Weights of a small mixture-of-experts language model, trained from scratch on English Wikipedia: vocabulary 2048, 5025 steps.
Below are experts of layer 9 (counted from 0) of a mixture-of-experts language model. Rows are named down (a neuron's output weights, with its number) and show model dimensions 0-127. Each number is 128 + 32 x the weight over its row's rms, rounded and kept within 0 to 255. Numbers have three digits each.
Before each expert's rows: a language model's description of what the expert responds to. This comes from a sample of Wikipedia text that the model never trained on.

# expert 7
Name-initial syllables. Capitalized first syllables that begin proper names, often after a table bar or comma, such as Al-bert, To-dd, Ma-vericks, St-ich.
down0:144145189078109154201112113151145116157100170144147175131119158136092162089146113100101131099136097119138109148131064141143138121081137128092127109145152115110100126166126131096125090141099165102090102114103091113076107052192081121089212124132141114185137166164131074104128150075074102038117129147123131135139125120146098105106142098162130117157140071092164083092138186148162055181150
down1:068106116156170103193148090174155127084164051103100085148106163155156093160148156132163121136146124093124087154139157126122130164131129126077165126147126116169122160112158100151089137122159126162139175098152078204089113143154167137116113108106130140090181124141122206089081168135129127145161138133167153140122120183142133115132154132096106084056217095136102088145151102176210142084122
down2:134195073093169104140150086133154166126100125142161150121123167171153204113140132110121195089126111133146122144155161200142147080106119149146146085082043181171092157162126129124098108097118156153104083097073100140138133142119164113142137106116192155121145180126164165088132093097122102137130169085128140141121102142182123127158096125163129180192167099121161180208179153097139131155138
down3:092104151129132144137136126092141156178090107098096119161148170115148124152142135153138106166106086142081171097121144209113072154142085113092149122095136113159073178181050125076144145108096135135136131092103103142124063154154128166102129171080167120128102079126161115177171104099127101090061146123160093165148141139088138191175095152106094205127107151153061140150099128150107076090162
down4:163117123180073157114112136124130149124125148084156145163166171142082121171150166138179098166142095124154140097167117090135187171132097109152131083153143136112186203168149139148172137114144039097078130144124096140173118119098158181206165103148105104148114079084163125140131125139151093068137137113177185146133190135072112155097095109156158095154120149161165126131087123101112094125062
down5:132181141093135156097135090159128127140054155198121104119111104135130118145088094132122109154158134121100120097098148140075179136142138100154141206098105150108160121134122083068088102142072127131108056181127100101049109162130091130126108162130116119151133167150086133064188112144102116118123153162122120166128119155126134118095072150095157138169105172121070181099201120084053079137096
down6:126147056129154209154206122077160123108133114148120161172084120122131145145137104058138104078162108143122110163091162149115127145165085139173109152114195165090052110131123104138066097122142125116113173101139150139136120156090186190197126122113124133112091080159128166159153138087174156104104134118081139162127077143101117093094148220136171145069083132125118122150130126100124133125139
down7:153094157155073174131101113133166068170129113170119183125155116091147102116074119067146154113107123142112144100059170139105139129112103135103133114072095116133056103122076176109168103114077147138064114142182207119121137130104134130137162107150157141169136117144186190142095104140078121178162111126099126107142105109058125121168168122119136121162094128142084142195090075124169141070161
down8:130108134110121118120156130174123096074174100110095063101140199132078081078136095082130148165117093103081139116162124089121095100135105072107102182137112083154112129135109142149094125071151137151122124142072074085090136145206150141133139105048160120159102157135070139153150113107114097146149160106101131206159109177097085155092117107108056098100115112116094116115073079107126177122132
down9:066159159138087205149133127127106142128162143082115107143122123081149151119138122066128124116134130178117156127128143146101140148140058181195154108112115163161133099152101155153118105174087136093112145069147191093084138089148078139110201131136094074078115142073103156149106108125107147109149140116163120133166125185114136200071193157079212122137151190156155139122127133115102130144097
down10:145109122204141126172160190147134103108101108128075090160127147115096136081079147160059213147135109129169152159117058131122154140104139192110096107136138124114152042178130142182128143119111129114100098099107105084077049118115115087162171092137051128123155120183188135107116170146154117149106143168130157104149132137155128139136125112163159108139132134197162166172151137150099164109126
down11:102129081174099098139133160146180154121126139184074086107185093114074150165141112112156115155137166151170143163134143087156154116072056084116122091128165178079153109135125120111135141217048105102153119141173087129161088124116141171114177092087118143084149187146147126147088117105122127126124067140171122150157181083117120169072132122140150157091162165127113137131109142089133057154115
down12:139121116094170146102124121119120149096146149120129108111126127165154148102055204161133151169138124099125126084143184151139147102099114147108077091114144098102081113148078153170166124092178172164171106110167114073109116183125168115151106218130132128151091057113137172095194116097095129081132116131098137106096143167132123099116136075109072095153099135138095139219154129070117093112070
down13:172115072135069142161142130114154063137113084108126168155131126093114126118177168111085124139109173144065091125110155140166206055080152136147140113141122159123131111142133204139103156124108124110153173137135152158169138174078112118124153111165150144124111122095131173061101174166108162131143075192058078125087106088149140127145139119173099163150159121176123114164150192195109132105094
down14:127126121081134146174116130102111180154138116165130159152094125170113209121110113125121103133223131143052163143108117127102108095181106106138135143128160168126184146070192121131090185183125162186173197115093163088051113134116123134149103135118077125150128105165100105139110111173155050120147128136056092090149139136120145155070161156150138148132148168119088150121118100110135108094105
down15:066091104164197140120133195102129169123029137164150168157115082147150122105118099139142092102126166118144160144086086090157138147134115180106114105129125103153115132131112173095126114127085114157112128130074129151195113097169099110169101135108125128139082139156140133149183182157180137163081118056087123156118136074173106119143131137123172078104110080028093157156116099111106125121087

# expert 13
Closing brackets, taxon endings. Closing parentheses and brackets after years or numbers, plus Latin endings in taxonomy lists, such as (Guenée, 1858), Amphisbaen-ia, albu-s.
down0:113119167188105136110162132115078154142152193158102176104160141096123171148120129141103160043139099122114112124115158078141111131136128119080166158115152131107136124203149114122117115078109151091146157187170094122149143094150152123078155152061167135120120127164069136102109071108199110183147145128171117109157128204178087155156061159115129142147133058141163099131083126115126116184082
down1:179093133115155121087098061143070170101102176097099166152103105178139118096128113102148104130083113158143127117071087171163181129136145153133062207119141162134140110134116095140149127101074096146136168073174147187159143117129137121145111127145143130120170136079136083142102124134157130044148130144139153051082185192096161076089142142113131174132122113200140079119115145130160107106127
down2:086042105118120131166150109093171105166075078084150150134090112162113168132088104096151144088084166142118138152118112095137159182134146069255113081144170136139077140120123070125210140117088064119160128146079149125119110102121064145094161121103126119104135128163128129136121088123186105137123108158142154136136100132128094161161180134146117102150115143110127152136174162153151093114173
down3:160096139156158144107172178134115120131198172132066158120147105105088132108081094172141132145140127154164150203129100097100119127104180104074195145092152129105177094153157178161088167122179140118133142094116119138113123170118139092093137160079178046171123147069121193094143121075131096134202126135104086151154157118137067091095109090081095098126126131100099159107133122119108156110147
down4:135093102158132118117150112110103070124206116130095152149180115135197115116113179071146166086126100224126119135138164096170162145143163146180131134126139094092104113136115167072134150085147108147143073113164124171129174140086117170135108167176146156072168170115116179119127148089169090132145127153139117217125112072149158113130158116083091121157181091105156115122062108082108115132117
down5:123116146155158122089080086141128097179099113125153179131169129130099141075163138102158097141126132100142127138113111083137130130110233072091134087087109104131088109141119182128181147108096160173109115119195077103104117115163128211094103093099145160083106128172152141090134100184115185140103108107102136160164133178161165048130131161084167187144120131124145133085145103132128067118159
down6:145182100123118095215122169188133085127068078105128075080155180141124196198155164191118070192096126144133103099158095143165182096110116126092116125121151152153115099114062112101102153084119108153102101140168175163126152156143150130143161111133124132100140177169155112140177092126146135132155118149179149133185148116155162158127152192155126118120100134108098177172154133129151165169140
down7:189155078182066118127087113162154115057170158101126159160100088157128133168134140120122130148137080118134075148141102193165126121144071135104108127133104167089152154142132103113192177119189118162159108128170167130118107186171136152137101134126100061152141117120134121076155083130141147152138081172080131132054066129109128170122110108082065165141112100126121094139099141169180161104176
down8:129160091160228104158075104147118111139118127094086142170169138160142123093117057115117144116122086119131080174139108211145114139158150094172131122160083143109126138168111127115136096112147177110150168175113154126092110091139060079157150088138108178106155100127100113159063162176091116088105143123188169166087105157100123045132144120130076109054165095107149138110115103113125129125125
down9:114106192189132138125120128109098155146148147079133119123145122079136141095117120107111157144107131117109146150085181085139187135105092180106061153104121123159159150166081109081127112124060084158101165132170139099123155115123101081133148124064149129119179134106106158064148147093124107191128188134143100184136086107179176180167139077101081167192128124152163126162121143192166105124182
down10:100150118137127150102090141202112144117093127116171107150146149114118125094159071103038121075156126145134113162103138156108145128158104128152102139166137152199106153158117073114188165131115124139095027080109131112113183124163114129112115121084129114121173054168167168115111109074090115107131125098148147092120103127111153186127140093175079135148221178087125089129104136131178095104109
down11:144059147139123142164109170091128112137229115118170130091200185162094115137196132127162142153147129155118084110125094164147161074163050139143124093080109098173103156122165115149121089151091116125125074156132136159084085189155131136113147105146130171136131146139118115144161082097138138164139110134126106088174142082128079145126160176081126133125079058143083134186117095077119090140153
down12:120150120098123153131137134148185138176057075147091119141169101153173140173102096063120153106130163116127145157126106123166106126121183095127102138059141040119085125079117188130151127097137080120159136125123124157109123118180151127100132089123093151210102171100168118196098143125136008108099127079107118134094154142143098115097121089133139135072109075133092148118102125153152125151086
down13:095211136198074131163124158122075112149110148171125113157106150051121146140117147139125161121109125136103182116116106120197136150080167096136127193183148120125092136110088113088099160175157110183105135106113197141129154144138107151118157131146157118018138196083125090167141114156124129054146150133112105091141097115206135107096105127096117155108163126140121099110098134130141123132186
down14:153122171158130150101109140114109098088145173090096124122075123161210122173147120141140159083126082140153127103118067133148143136130138128106190129115179085167109124196127123110118037116114183168152096136145138174170131135160155077102115153097124085105090166080144124129128144147166107138103128131177142071160084149119087096128132147168108113098142137212063085171050151123158170136138
down15:064132133147115146113127141197136136124113141148122100083164160142155117111184111158159167136166074174078104179126090117056091103128147123106161178131149126155128081098152111101047112092164168070126161120072143141092114162184125146116128127086145106138156082163090157183123149111067147134107166125125122167110107073093072094105089129090101128141094077123152112062154179130155141145176

# expert 15
Word-initial prefix pieces. First pieces of words after an article or verb, mainly re, c, d, b, inter, trans, as in re-ported, con-c-luding, b-irth.
down0:067133109161105130112124153167177103173129104117097106113137146123109184068102106153067136134134120134090158137091148121155135108158168162092137080144138138109147120089111132112130072121153255122173136144087129117089163165161126157123153174138083133133058122140158141128155127149139149154133093174119070167068167093077090112173161118136102141037112156138120113105128164123138147168053
down1:061111151137153136204142210184109137129175158138123130159114152132176183118052130142132118123119128111135065130128143122169168096064065128199115131135125074134093130146150069105134131098090180206143074101152113130134117131166058147095134109109109096216097145142071158112127120128109189140128093093124084121105130152116144146118144102161088101088130111145128123108105111173137113103128
down2:182198118178101105107112167126121169102202087109107171093165175098184117142130124144135117103157131126107159112110128140193088110078189119042121120096161102144159113079108169141069121139113118087096136126117088120088098134144154137080099119140176113147157162062093121125056178089143188130165123108157076097161188148159110085096122127111129124145115121126123125145087151105131145192125
down3:131128132156186146120101129106152138108117174155087082181119151140122140209157154087134086104057138155117128101120094125087159172116179115161139164145131126159116143139096132095114100181155112167070154097116136115132172081123097120118059152084129105156190123128190183115125123151163166181139129117156112203106069081085130110086127098174111153070146147097040124124095105146109110102134
down4:183170164142132110158086160108157154112104144104160116177157120127146155127110088084101086110113138096120190132146072139161134074164199093074087109091118148114137146158154088127171106169096074094187116137128081137103064066116131183179150067089145155131129076139104105084129161156156106088080141126154165130196150105158077124151135108175175112086133116139118129138128138148192146110149
down5:132135069132158085081112158130137191134082110147120053155118132121152128111136149123158177148183100109141114087164125132100133099110151133092162146160142111143052126173139120154110174133098101124134137127165096197114147101067107128108175116106129088143091117139142154123116133135184087117186093130134125101126121161117143126111093096229090082091160154122042191140094143049135089084093
down6:130202096126091134128065110139102161198129119054134140053165168115127161122143116169153126172118179131122119164138106163162121146087086176139182110141090104072144101159150187117109154154071138176141183117089147119130103167119076131115151087149103167105139159091179148181130119107140152143124065086151093117097135106116089093119165136111144148134159114162123118070168098189123186145158
down7:130105157104114088129172199166174103172148130148150117162139143099181064089129146147116167098169187128135091166155150070236139128134084095096125102126127069126100116167129171106112085154087173106114156146116112167168157120133149105082080119093104170108104169121111142050104152150135148127119136120143087138134108191141126158063154128045164124137175134112102117156147104102094134138120
down8:077134122193114161137116151151093154153071153121098073088166154171144079103227117101096129151157119130188160125105093145114131080076159129146098155141153162133180109164127092118098079144120139174136140120064172134122135070090143097149083115152083134142158109110110155160159146097153180187107083089099122094118167152126126162173105118104034143087114137106139154135122140083107164161115
down9:129157138144148190139082094130189156097089151136074113099112071125134099118060062100055134080096137126093145141167105083164174142098115110142147109096163118077121136165177155140138143093090108115140123075162112152155152107175162159102092112209162114132093182118106137155125062106151123137179136123223118093141162087136183133116164163143160142099135121092145134122127104180150130145121
down10:153140145127122102130087071089169117171159125112108152146159206112148199121179119142102148078168123086072113104129106178153146158160094129152160087125125086157120140180098161093114158122145174128154132200087131135117156129131075130100152173072116123163101158144119099156159139189162114119122100118106170142129125148155113168081170143148107133094143080061101121140161043146082124193073
down11:138110121129071111076111168155133121110154126094138086167140138115104092097097125120135074127140067105142170154066148156172106127124125129077098177156126098169143103122111151121130137121105046135185152074147138089143134144180101166155201214147086172181103102126112164133155079149139129121121115168088131156079121156099085136120126115152107076083106183136133105146107114057100154154209
down12:103081094133113106165067163145093101117132162112077149089117143151173144126118176151131071098117080114165136180168101108189136128198149153100153194136135128139134146126079106090107139101172168146187099148164132090103159127137102107161119182080091097056117175140181192145105090087078088133086053097182127109113092127178131125111132144142133183119143110124176130114131137123145134155103
down13:118123164111173143096119103134121092161105130118115098113123102148103101101201163141099100135110060127114153096171149098070133153150124154155181151173120176110064122141117192115148155130169148190158181086081124128138228131162089157047081139173134122091038118141138156128153109121092157121127163139136131115068138129140188142109127087146097154091112102148137151143083151134115190138125
down14:104109196123129151155147095109142146157138139130163094136107124112137139121091091138153128113109160163115069152107182084154185156121132139080179134103111076124139038179097149115120111106117123176123144079104073126127076135122139042101122123102103103101124118206093158077138148117135105116076072107163121166140176123133138100093143134117124146220154094159143032114177139145110167116147
down15:139080114159166111126151154187112132139095153113091088087146197058150089079156130117129133119115074141119144161186100080131133120097092159152173105080157086142115098128140093136141135183145116149194122124125135114160186136136127163097218115097078164156181075101169091092104101071146083128168129132090149150127062131162157087126139146106136128130110103086128098091051121084105123129142

# expert 12
Vowel-ending mid-word syllables. Open syllables like na, ra, e, la, ga inside longer words, as in fur-na-ce, sy-na-gogue, time-fra-mes, and See in See also.
down0:178084178114083068117115161094131078099059130129099192143101184139167134120126196172138114140160140124111128080088158145139128146116076100063183118178096126171148161178093178174139123181199099097127154160143130121132090078099117123104121180146177086099135149147157127150126106104125140161094114110115114149162142140125141121116113125060097144096073101114147165195085112115133085131161
down1:080124077120144148171160129145112102105138142102113088150067126145098139089122104131135204139135149125122129111107145093152149101090139101121189194112187188193079117153121107113115069195088124130122070111078107134174086100120098163154118148102089185143132148198118112120134128135186091128133146151108139136131117185118064178146110077137150136212119145182090133103137145130126166189130
down2:129142155112097156183121177108095153102112121143173158127106143101153131107157120152101066141185122121110103149143184150116134148108131187193073094133091113134128159131146120114126097135105130217160151195105116099143152083120156187062174093130125168239130122174138111144155076149163126132116127119079148080170140142136090127087103133123148124143168158129168187088092168107079078121124
down3:117139117089099110163163162130084068064132128178136143108180102148079140140149145128100165136081112097116212119191100150169174124113162139130170135128155117152116130160078167148108140074155133094106115078103121129153106125140157147099211132169131143101184124146179096114170147109131157108110145160166065127083101125137154140142169084127148149180103147102202118121177175158078194126159
down4:085115149148071117127135075158122141222155128127154107126158188117128134093169122097164051108075124117083166050129186156087150121109158102137120073126171159142179165084135136117116128092117109115127146106132149127144155147142153156133085154143168107059064169172145139149118138087119101111133129116205105188135129088141110142158207167170115141100136135102129072089097127123123164154154
down5:083166133102162148144093127132113156111079129097216106085143220132138139194136159125178163110105140156099087107170106128096125149138064122134109168132156163146122138158122073134121122188087140120172135170155055083129122054172144113106128176144154099082185100146143118114089093103117137114115125147089151179146153109149108126128132145110119140159128126196179145052182101137159127139080
down6:168106152124101161124127088091123159211088116118149106107095117173147115170098151136196157149107141114114154109180104168117061179108112077101115086175110081118169150140085115087133122139184178114069135119147094170144159181143142176070151075142153125141107053160149139179124103177119176099151124163145145130162134099164090120184096097085135158145145112151110120150116152193174111119126
down7:124125180134149104155135112101151139142119117102091134098193146165170099106148146125133078167123141138134128132094087186099179122122094118119213115177119150110169157147096140124140112119146089078081143143158161150060090170127059106092187139150093142208132121056131072175127158133140100148106141139165097134119156119087140095116145061140161070164145107129137171094222132121113134155160
down8:084132135136112128084100133179159172105161106083082101122104173098112170132170136114102146151142121166135131099097073059188142113039076149106111164151096080118118138103124123120124058120090097137156153137180125137069110128108137073109129162148130099107177105126090198144147136102124084181192130131121142121094187149111098126162179150136106072125115108135097169111114052116062126110150
down9:153098149148095109100138132131129144179145118103082191210143138183059169156134173159137172157093126207142120159138105075113147148104131122074092126134101127153112176057124108107151110148164169172128144096129085128079180151094144076113136179133166134168105106124163120065109142107167128131137113116133124069140162171139110150144080114105134154156189068084134113114172163179160122086136
down10:113095123104139128134210155130172122146129098077109038135079124122157149122129170135166177102113087103138143151168124110101129113129159152161126152100163121157108155157172092127107115069144130099092170170117191167098149126166129106064186141148115097084094082118110162134096161066113157082133182123119069111131161099125096056109123173177107133146060118143144145158074084083121112089123
down11:131130135119185144144119147132102127119146134071119160130156165129105105160099074191122105186112169115129124167207130133110143071095041189160108091078111109165172168132127134095128058097115105154108079099099152175115142103141115126091165086115128106083167084153099144164142126103156119105147151085162141169149180082093105119166167142209099084108095134077155139153109121115114114146188
down12:126154128141096122144115122176118166093075120110143162140124120116128099173169124111098099175127142112050105089083097119171142170084136162180144043132115206126174108171120151155161124154147189121074177085174127125140187112099149111138142106134133125075103182154132129052138140104105150167124119154171113116158093148136207153122064170185124146125098165134127185166131136154111154118154
down13:150143133150146146081080156103128147120125156100130164116117143115143107194162117134121094102101169147156210129135186085075126141150120116128101110110152165149115108100154164123119134143085172079165116128107093087145089154164169131137129110118098092182134103122171137190145084064186139060120179125144203132158159170153153098187051166119059126112179148164130069100113107101103124108120
down14:133030163147190121096115121133146108156143203107098119137134083125130125089128095151133117117101137084088176120152126182152124180208176142108136129139126160136122138165119144062118123181164123112131160146128148196150153147101131126121092131157059098124149105168190161095098167089184152142132114078173144098136157132175169091146183233136126109110153117114096104079135124135140141115136
down15:115111098121125120223157096105124076058087162114136177072122085094137082143189101125100157117112101147107116088104143116119096126110115122113129150086132106175083155115095052111141134163121111139093156128163137136132095136081142152152166102111128161095179155131148091164218149113167227096122141137098158131101155135125094137170147161192104108168175117145146115138192142117116095123071

# expert 19
Mid-name syllables. Middle and ending syllables in names and common words, such as At-tor-ney, Jerus-al-em, Leice-ster, Mount-ain, plus York and London.
down0:188130123146180178137141126124146103158093135123088160133138081175106127134109121130180144136174114123064159113139153159125203122095183154175142129138091040155155079147121094135113147181160134146096151083139130073061134158110102101106130107090109136136151137115074152127136072124168129187131127151139123108086060113132164076080120105087115071162162143150101123109119139161209136127059
down1:142223131155104136145202176104106127135141088142139129104167179072103141113137192139113090136141122086110130092088124151139142132139087131045121128121079180106165174135143143153134142080126154121158077121104150119137147130183117168121147089066189086158123124145114121091136140125187120120130143098167086204173145162169075115085102119111150148100141133077097176123117130132172196175122
down2:120075114123119132080119152185102152110076094143143107090076136126097113100189143133119136077129194117139086139132119052136116135085133123109144179143138040153119166142086100132097167098118085171105081139131104134142082130140164149108150139101144051073132116194146096076142119092192109159164123122145032151135116109088123163173129164120148134119123107125129165119096143182148150080078
down3:142075088062112153141107110127139155124129181160116114105116138094104146157175107125180102101116133061243164139181131141136142121151129156126108109102167093098079130133131123136146107155079090208160133155068128145134149133109160160086152157167119123094117132123151106057152145075093154111104125126124085084141164079143095095107089114162183068146119112127146114166117118153126159074213
down4:121162115130134061105096108126165142055095116128123130151107070166152116149165139127092130114150177113140145119123142146181153156139120102255090058088164100177147103149058140163126136114106123093094144143144121097076078150129157142160070139093111119133132182132143149124184112156083119119058132119110105131136116094096093139100181154092155075091165121138183153104154139122142125146174
down5:140102163135096165113152162106141089119147073142151133099097087111173128091136125074107107097069155181139152143141124103126115146137149135132122145161099140085122146180092147093122106179147127183133162129153157136101163081136117104086127156147155136212116117202187086148076047101162110107117088105181167083121148122183149169147099129122119165156119171144173055160129101072183150174111
down6:141142159170064086082137118180126133088128126130123215084142120134179146122184139183140136118112092144108087186137166093181111070162161105150089066179088060115161121136116140107076160164090056144146115138145069145133142133109086200112152100130133131170094127118113158121073119134128061150061159130149125103124124136144132150108125138098154138155128085089157155092175119111138138112078
down7:110117170148091119157107096090166142100155186078147131179096142140165082153106154162119090140112124095153151076050129135155102084145162109141074134083102128175122106110082063124114142077111104111080073133089171133055151100167140144169145094144161115185130160102119140161081097143136200090173185113104172101133106159092063127114098156166114113101082149176116126150143139144104119157121
down8:141158124158082160131132150094105160091152098122138046095092155135161079133134091127227117118053130146147140131169111153175140136136116119158145085150191211160119121084141096136137090065142140118105150120133089154107140119074104139082141143147132108084126168070091077122102176103093104093154093150075146139156167143170133176082108156091132186127115109170125111167131076117100146111092
down9:167058115100106077057115189132166103145140129124159153117137143120166105093154107164083155120191076149079102144182120109156094167100116155122113110197124168148132174118134127162147119161133103107147179160205108093130101080091088155112084107143106114144117135111155144155177149113116121163133061147076127099146095069119084154127161138073105169095089109127125107163091132145044094113141
down10:061165139110139156098147115202132119122103137144126202133108139117098172126153129184141151116086107126137115132183097172084170084101128134168195098167116162155122057137122104120165136128116150093123115097111116123194136140140129086149138133149089122120189154190155106143177122112148193137152132176104109147109131129131122033064152097142077195160131135153124069114160135073133141156075
down11:130169082152067152140097147121126170100097125151113051126125173164127062135065115116127207116086116078115130166170181137133121098176100100073104124118108155138082122144178114166119128131182195174137094098130159147102119105177145161174114110134101133197164129113103100091073140132102119139182170147080128125153132208109152082169123122140135126165116119142105145081122131110150059099127
down12:166143111144091168119103118181137138086124110150145193174158120133138161175085092120075130173088172115117099107119063109156166152075168145210162095144102086122143177044125152110131140150079162102151170129134104150128099068091204149102100162168137114156120119133148111137109089137125130119121139144090089171166158106111124151148155146119160084075138100061206133112098121142133098167152
down13:182181114142135131159087096138120098153140125143102081128156131153128093103166139158174149124167145175112138120144114106028176160148082176098105138117092086125106135132174140168149129135148134163110146121099173073221208111120169131149212155180146144136184158115125152144143151165100164212128118101073120195124085108149120180126106143118159103141149115118173106091144123126137139125104
down14:131127091118110143094167123133145185091138144118135121085114097117117197151140142131086155183111090101175126163085109091177125108158168123073158085110148060078128130131122139150099137131105107129119180108154152083142174132113134088138177136120101168116195134116220167124054088082132084188104147149105171147096178112134159061075130119118077113167157120145118136083109143171072117131110
down15:101146162127130061163123087179162155052213107119158130154099194138078148165122167158122135119114135160108105137151167133092153148098138201176184117183120147127170066123166112076133191180120099080092157145105149133116094158109101100108167091141169080148160170147172168144160145140175130127169141135104103134097142146094149146098120134154131142116161118153212131134101149154126116154167

# expert 16
Adjective suffixes. Adjective-forming suffixes and whole adjectives, such as Hispan-ic, polit-ical, cognit-ive, plus words like National, local, International.
down0:136079147108176127097159089159131095119113108090125124114126143124085112131179134095114083186118184121146139158183101101177129126113111177047115111163120123162120061167141120130100062137203104167046168143137146146153090132136146132109133129080097136157120055131103134062086096123144170098166105153160145154156139123098109118127130140115123169184127176127050104118083076114124179105161
down1:137164123107184117155167177146126165121158095123114104132139134119116141206102142111134132105105120150131145184081098132244154119086123148133124098146109090081138144154099135077191090102154137128175131089101173102056157135131088177139132129192166148128143109113196132125181147128123149164173175093052166169122101100168113149082089144125111127099111171135129137166181123153082156112144
down2:101114111134112145148103144127175111072132148171080108117105143105132129177154174136136075103160103156128072183065129053180182172104164147113130117125188179073093165170122089113168191114123090113071135108154137101107162094130167134126159119124100129092121128110089137122126128095165185102168112158079152194168153146138123193122161125181116160076195106115127122133095092109139106093102
down3:140082181183108148168136158074163143153069137129108117129084112134106142111147151106132133129074127147104164099130165097161135108130150090084058113199128105094195131138131154106135179125166139155165123169131194134163133109110047136119143105134156107211052143129132142116151156072165113185112115136080139162139193145159153126153100110124067138161089138135181141139084118187124120170127
down4:159115075159147127093090115169159101092119166109166111115119078066162089178141162103155091101121119133121115158112111134170166114084150169234122152159133151168134163131161118137153110148118099143142034157134174084126131108135185166122110182126172190095182151101156144117115141154081189115160124122169065156169117093172093130131132087107132098076112070136158149117153144144107154143141
down5:122159131114124072113154114166157165151098111136080108128108122133131111132139120164080149154083060157118135117172113166158111167135165124001141115188109207151158165152171140120110128160113127181082073135188145164142127094176093128165120145122101146106117216136123166121111115100137117126144098128150067108161189100148118192130126124211141096123162151108160156131146157127149156126124
down6:125170150114178191180127147094124139147168168144116163077108195142131089129115094197175116138170121148181158082134141169182178090133126112192078129156130090083156145126151076141127119179178204177171175136133178124144145147104106107153136145101112100106111068125118096078172131120107148175096119183067106108107102131147161151130127136119102132080165152094164102160105143115118148107091
down7:132183139085079174154111158061091104109141115114129142089158134082153158142083164122140097212140101129131104144130139099136122144114101106068107117143080120160152151107148125128057105104134162126150063082102104119026159087206206117142162122170162113099117101192174171139139202108140161095124134095127148155093198138122149166127120120125122150170150155155117146144135134114138150147151
down8:100104118163114135098106161139132168120152139096198105095167107097112122118136169176156090138154132127167147121147147135121160147081057083062105138102161186119137103133142117119137136135142123076128120166139093097088106126150104141168129119083084118156132168094098119114162105098145103117097122103151175136146027072074119153121162170054170153059124112125186117093110115124232141177135
down9:127111110130110154119115073111159150076024176142154168143156090170095076088145150178167146085139097099192196131137086138129111043105085124137132118131151072082118084094142127099184097138177165122100151072140125120089142137116129162142081101136167080135114105148114088150144172135092118073112093131150158095132158115127113137121120095117075145190109140167183137148150156167139152110092
down10:168129104121168112148122112130121108145168192110188143160125071056149137128076141151167137129144134136112151142111088107134102155174160153215132105089115165139098065114126149157125114098173150086121136166104133160085157127126109099099106146177127131159045106138118100114159183140091132161101100084107172184075120128117109173149151142070067165100109057148108094115172121184148100178139
down11:141132200086069127098059200076108125091129094164156173172088120119147168124125121133107165151140120071149134144138151172149066071138134130144080175153112136153148087131059120115141139161103177090203116122100115175140082144112083147137132166090174183139132122145163142149175122106104131105125148176037113110137142131086150131153073161150102115146120097117167104148097175119162126090135
down12:130093107157150122123138127142117119103104131160118080122124056121114104079195110101192181094097092194136117209056140133134169155104125160095123126121132134066091111086103128117120114123134146178175131074080076125148096131178150147162058105118148133082110141150113127095110117150074117160149120065102154104158129155160158151150149101195169117073156085095130123120106053119098126095097
down13:172113138156118116145164151151115157142152122148107136096190142168123182110124129131117133108120169181067048132119145154080183147127114079125108116202107102153170128100184105159129144169079181201093102160134069160157110159146140127081154127086169142116107072141132169138105118096127124144118123087176099175133164122116120163196141058114134068136098097125072126125161193127136136118171
down14:099076110133172104080100081129111128162142033183114159108130141116099132126109132169121193124127132155155151122085119103139123074128157089147148170079142131128183146170136104139130190118216122056142064171115112149069154098182175152104054129163130110067125097108100131142146118103169125138127099100140110136087120179100141108179072133154114128192186142124120152148119126128141103106116
down15:146084159126158126152096152178173088110134088121116113043161169184159037153155109071089115132175097121170174139146171118091108199131119064065142088122112125129146166176165100153092183153151155145141108090145146152152082120126166117155142118137084106108148137127081106089128183110095165099107139145149093118148100115080136120174131159143134071108116153109168130126055136141140111172113